Weights of a small mixture-of-experts language model, trained from scratch on English Wikipedia.
Size: 13 layers, width 128, vocabulary 8192.
Experts: 80 experts in each of 13 layers, 32 dReLU neurons an expert, 4 picks a token, a softmax router.
Training: a variant of Adam for the experts, 758M tokens, 6400 steps.
Below are experts of layer 9 (counted from 0) of a mixture-of-experts language model. Rows are named router (the router's row for the expert), gate (a neuron's input weights, with its number), up (a neuron's input weights, with its number) and show model dimensions 0-127. Each number is 128 + 32 x the weight over its row's rms, rounded and kept within 0 to 255.
Before each expert's rows: "comes after" lists some tokens at least twice as common just before its tokens as in all text. This comes from a sample of Wikipedia text that the model never trained on. Tokens count by the router's weight.

# expert 40
comes after: ".", ",", " that", " which", " he", " He"
router [170 104 132 107 107 136 104 131 125 142 125  92 139 161 133  87 130 111 169 116 129 136 112 132  62 133 115 139  73 147 110 119 166 135 168 120  56 101 169 119 116 170 119 142 102 100  83 148 123 155 143 184 131 147 130 121  91 152 133 109 162 115 141 122 225  82 182 135 192 113 130 199 149 152 114 139 163  64 104 191 116 172 122  94 127 114 104 122  92 101  77 172  36 172 162  84 106 129 109 125 108 109  89 135 133 100  86 115 125 128  94 143 136 178 146 115  93  96 150 193  96 141  79 139 139 164  69  94]
gate0 [158 146 119 129  92 155 129 134 160 114 127 157 146 194 208 174 131 193 190 145 133 143  96  97  98 124  98 154  87 159 136 165  87 116 170  83 125 138 189 130 122  94 145 108 125 116  76 132  93 132 161 117 131 131 149  99 150  98 124 108  57 148 163 167 177 122 102 160 154 130 148 134 105 199 127 211 125 134 136 156 131 138 125  81 114  80 148 152 117 178  99 109  99  96 157 119 149 120 139  89 126  88  53 183 129 168 115 187 126 146 103 132  96 158 164 136 129  73 129 198  98 121 143  99 119 107  70 148]
up0 [158 126  90 115  90 133 122 130 164  50 105 123 177 132 155 164 116 199 197 184  68  85 104 114 110 137 115 144 137 142 187 139 160  99 137 136 150 168 112 163 109 133 197 164 145 144 127  74 110 128 145 112 160 143 119 117 141 124 113  97 144  78 131 150 151  65 117 164 118 115 148 141 121 210  79 128 117 177 190 153 118 149 112  80 142 158 161  69 178 110 147 102 122 112 163 139  89 142 146 122  94 132 159 160 111 159 117 217  72 131 139  77 121 135 151 151 121 109 145 131 168  69 106 169 101 142 139 100]
gate1 [116 117 133 147 193 104 133 104 167 171 130 146 173 151 163  84 142 209 112 130 108 132 136 128 169 186 149 173 156  53 151 165 115 171 126 112  51 136 134 128 140 108 127 133 110 135 118 201 168 111  98 128  89 113 150 127 153 193  77 100 142 114 122 187 160 102 160 138 137 117 151 134 127 136 152 144 146  70 190 160 108 127  92 117 205  81 125 130 104  82 117 180 156 136 171 168 152 115 142 159 117 164 108 139 129 176 112 125 101 130 123  40 118 121 133  65 133 111 155 113  91 164 128 131  90 103  93  90]
up1 [137 144 138 167  97 154 117  76  76 149 177 158 158 190 137 141 125 136  80  91 123  97 180 122 112 119 115 164 190  92 196  84 102 147  91  84  87 128 142  37 139 116 135 120  96 105 122 172  55 119  88 103  69 149  98 147 153 123 156 139  92 106  79 158 103 118 118 153 162 144 177  84  97 149 125  85 105 113  98 169 109 102 140  63 100 126  81 119 130  84 130 163  67 110 129 146 128 114 106 118 140  77 116  97 106 144 108 180  68 129 158  99 119  74 151  90 145 136 154 164 140 135 150 132 123 113  91  90]
gate2 [110 145 216 160 149 100 138 157  95 116 111 141  91 106 118 118 127 108 101 122 151 185  92  68 114  92  88 149 126 113  86  91 110 131 150 134 132  99 137  90 135 108  95 125  86  90 121 170 162 138 150 208 122 147 149 136 176 131 161  90 137  95 156 154 173 165 110 159 112 148  99  96 111 154 198 166  93 128 130 135 144 149 135  87 116  81  83  63 151 163 146 154  56 106 103 116 153 124 155 124 125 116  65 170 143 137 153 116  96  27  78 176 124 134 121 150  99  82 103 153 130 167 176  84 138 120 126 169]
up2 [ 82 143 148 121  34 191 143  94 194  95 151 167 133 170  91 197  92 165 189 130 190  97 143  84  92 156 122 132  77 220 124 102 150 135 119  98 120 105 175 109  87 153 128 127 132  97  90 147 113 132  91 131 131 115 159 128 172 151 172 179 138  90 113 112 121 122 134  65 133  89 112 162 104 162  97 204 108 116 108 129  72 182 124 109 113 130 136  98  81 157 109  95 172  82 127  89 135 100 116 127 125 132 157 156 134  92 157 124 106 162 149 156  84 127 160 105 116 165 152 145 141  91 137 116 120 131 139 122]

# expert 12
comes after: " was", " is", " it", " It", " he", " were"
router [142  69  89 115 120 162 103 160 138 125 109  94 134 190 142 136 112 117 178 138 116  96 144 138 101 163 138 155  86 159 107 144 189 128 150 131  58 120 182 119 113 156 122 165  91  61  82 152 118 211 180 169 172 149 134 117  85 124 136 131 158 133 130 134 188  90 119 105 162  90 148 170 191 132  72 123 157  65  93 175 107 168 140 133 172 117 111 103  90 137  68 166  91 178 188  97 101 142  85 123 108 105 133 123 126 111 111 129 115 170 123 117 101 136 154 135  75 139 127 155 132  97  86 143 142 179  87  91]
gate0 [130  84 166 190  90 118 136  90 161  96 153 117  91 122 142 127  99  97 130  85  97 162 121 123 117 210  81 179 137 118 172 169 170 193  96  97 138 112 100 127 119 139 172 174  95 112 136 167 150 130 140 137 107  96 204 117 142 201  61  76  97  97 116 138 142 148 181 163 114 127 115  71 135 112 165 152 148  87 121 154 135 120  88 130 155 113 128 147  31 149 127 119 136 154 100 143  56  95 100 150  78 110 131 118 124 140 110 161 119 107 186 119 177 139 142 122 182  98 110 145 123  81 127 119 118 149 137  88]
up0 [151  69 136 169  87  83  94 104 142 162 152  56 173 148 149 133  73  89  54 138 115  68 136  94  79 147 173 160 161 179 160 171 153 133 128  91 130 101 116 124  97 123 117 122 128 120 124 208 135 100 168 142 135  96 135 146 136 143 151  71 192  67  72 143 169 129 116 197  99 115 132 103 123 116 116 146 155  62 180 157  95 133 145 107 129 125 106  88  65 162 121 145 115 149 127  79  99  93 154 132  99 123 144 108  88 100 100 119 132 147 141  72 133 177 143  94 156 112 142 121 188 120 139 128 141 154 171 112]
gate1 [109  73  90 159 123  98  75 140 137 170 163 149 130 193 141 124  80 119 149  97 121  70 141 174 149 138 125 130 132 147 126 113 120 116 138 129 125 133 162  68 119 145 128 113 125 185  79  75 101 153 117 109  89 119 127 132 152  85 134 130 113 191 140 158 139  83 147 131 135 109  77 160 192 119 135  63 187  95  65 162 142 125 108  66 159  93 199 128 117  90  94 189 110 118 113 111 106 119 107 186 162  65 173 130 144 108  70 127 107 136 153 149  86  93 156  98 157 140 118  68 143 109 128 155 131 144 187  83]
up1 [127  57  75 148 148 101 120 104 179 154 153 102 141 191 178 110 123 198  96 175 184 102 127 201 118 130 140 157 117 160 119 166 116 132 123 143 117 161 181 188 123  92 165 108 140 137 140  95 129 168 105 117 118  95 146  77 157 157 158  95 166 167 125 131  74 116 115  87 132  77 121 164 201 121 148  75 141  90 151 191 130 132 126 171 120 115 168  79  87 140 111 162 101 107  86 178  98 117 143 149 164  98 137 102  84 152  94 136  83 200 146 134 100  91 149 124 156 111 139 103 113  89 126 131 153 163 120 131]
gate2 [124 119 146 107 134 122 130 150 116 190 155 117 151 173 183 169 163 105 200  57 142  81 141 144 114 120 128 122 150  95 156 158 134  96 119 120 120 117  78 101 112 119 104 131 103 122 110 178 190 165 128 152 156 145 170 167  90 102 139 128 120 164 192  73 103 157 125  68 183 121 113 127 160 149 128 131 162 143  27 129 112 159 179 103 110  87 117 155 116 100 140 162 151 128 122  77  53 149  77 123 202 137 164 116 135 141 184 114 112 136 128 141 125 124 118 175 132 131 185 105 140 171 143 137  94 123  58 152]
up2 [145 161 206 123 127 169 117  92  95 167 166 161 181 137 123 162 181  99 173 104 104  79 154 118 125  82 175 177 144  93  86  88 126 154 126 138 161 144  86 113 144 152 126 102 123 172  83 135 171  68 136  96 177 111 129 130  88 131 181  64  71 165 104 147 123 121 132  89 174 131 117 124 173 116 174 180 132 123 113 135 104 178 153  88 122  92 173  93 135 106  98 142 130 129 128  83 123 156 110 137 205 125 168 120 105  81 170 115 114 107 135 169 168  88 128 157 119 136 152  74 131 154 112 134  56  99 122  97]

# expert 25
comes after: " ", "–", " (", " $", " number", " for"
router [119  92 133 143 119 114  63 157 170 153 104 116 141 178 124  64 141 126 150 129 102 173 100 128  83 110 106 167  80 117 125 171 166 148 131 153  74 119 131 136 132 149 172 167 124  73  94 127 148 154 153 132 146 205  95 151  83 132 140 124 147 132 153 145 180 114 144 140 133 113 154 146 152 185  83 130 155  70  97 165 178 135 154 150 125 188 133 110  75  69 103 169 116 171 128  98 108 134 116 145 100 119 100  86  90  86  82 132  87 118 145 159 144 187  94 133  78 145  95 170 118 147  91 174 152 229  98 127]
gate0 [180 126 147 127 149 117 110 129 121 214 183 148 105 198  95 142 151  93 145 137 123 112  80 129 101 152 129 100  94 138 176 124 180 137 139  70 144 136  80 155 106 167 103 168 122  40 103 117 129 126 124 154 180 126 126 143  85  72 146 126 148  75 154 124 131 163 115 177 123 102 152  83 106 118 162 123 112 121 119 153 158 118 163 205 164  67 124 108 112 128 138 134 138 160  65 126 103 103 156 105 145 128 159 103 100 167 140 112  77  89 143  69 173 155  70 135 150  75  75 136 153 131 105 138 154 149  84  74]
up0 [129  58  77 132 177 172 142 203 139 136 155 158 134 109 143 153  51 117  73  91  98 110 107 156  90 164  94  91 104 103 125 152 144 117 171 144 119 150 116 149  82  96 105 135  73  81 108  86 102 175 115 166 120 123 150 142 147 125 121 105 158 110 131 157 132 147 104 162 135 137 112 104 128 195 143 138  87 129  80 107 156 121 152 175  74  69 143  41 109 177 189 143 146 132 140 121 138 131 128 195 135 136 175 112 117 130 172 114 166 172 151  97  90 105 112 180 106 124 203  79 130 134 112 126 168 146 142 132]
gate1 [115 126  62 110 208 108 134 164 193 144 167 110 115 120  98  62 188  94 136  37 115  80 174  75 165  90 170 127 134 143 157 128 182 137 120  72 118 145  92 129 132 108 169 113 113 104 110 123  56 123 124 211 102 112 165 113 123 147 146 101 146 146 128 143 162 151  84 112 130 143 126 131 160 160 149 148 130 146 148 151 205 157 155 123 143  92 159  82 169 153 129 124 108 115 149 131 105 139 159 180 135 108 172 121 103 119 102 182 131 124 141 138 179 135 103 127  59 143  95 119 124 143 141 122  56 146 153 105]
up1 [174 162 110  99 112 107 112 138 149 150 169 131 100 142 180  95 105 114 166  76  95 144 152 141 150  99 183 128 129 138 180 178 167 121 139 111 151 131  97 161 117 120 122  76 116 113 151 132  97 140 184 190 140 152 147 133 128  97 144 124 138 179  85  76 136 109 130 136 124  85 181 164 175 124 114 114 121 108 103 150 194 144 148 183 103 167 123 165 111  86  90 124 163 131  87 103 140 138 117  88  64 100 116 121 137 130 117 142 159  87 122 146 198  81 139 165  61 127 146 124 167 178 111 183  77 178 165 221]
gate2 [112 163 168 130  95 168 144 121 111 149  62 123 149 105  87 104 161  96 140 165  85 153 174 162 119 173 145 173 108  79 104 155 129 100 139 178 125 105 121 100 112  97 129 102 121 136 100 113 151 146  89 162 211 136 153 155 109 107 119  71  91 152 155 163  82 111 100 182 164 142 127 138 100 153  14 140  67 157 200 107 178 124 125 137 118 104 105 123 111 142 126 166 155 150 152 156 114 176  93 177 134 166 145 142 128 123 130 157 113 164 133 106 127 111 140 134 158 136 184 139 211 164 106 132 125 161  99 192]
up2 [152 151 152 172 113 151 141 103 140 164 109 170 177 117 129  77  97 148 132 163 150 163 200 116  79 159  95 149 116 154 133 170 132 109 152 173 126 162 121 119 116  85 138 106 121 191  88  87 188 166 120 174 165 142 118 164 173 120 111  58  93 139 123 125  90 153 114 202 163 133 164 170 146 130  92 111  55 117 149 118 157 114 144  99 138  82 136  88  92 130 148 133 117 137 134 158 139 140 119 134 127 142 150  82  87 154 121 170 139 175 132 138 162 140 190 107 135 149 177 139 214 196 107 120 163 132 110 202]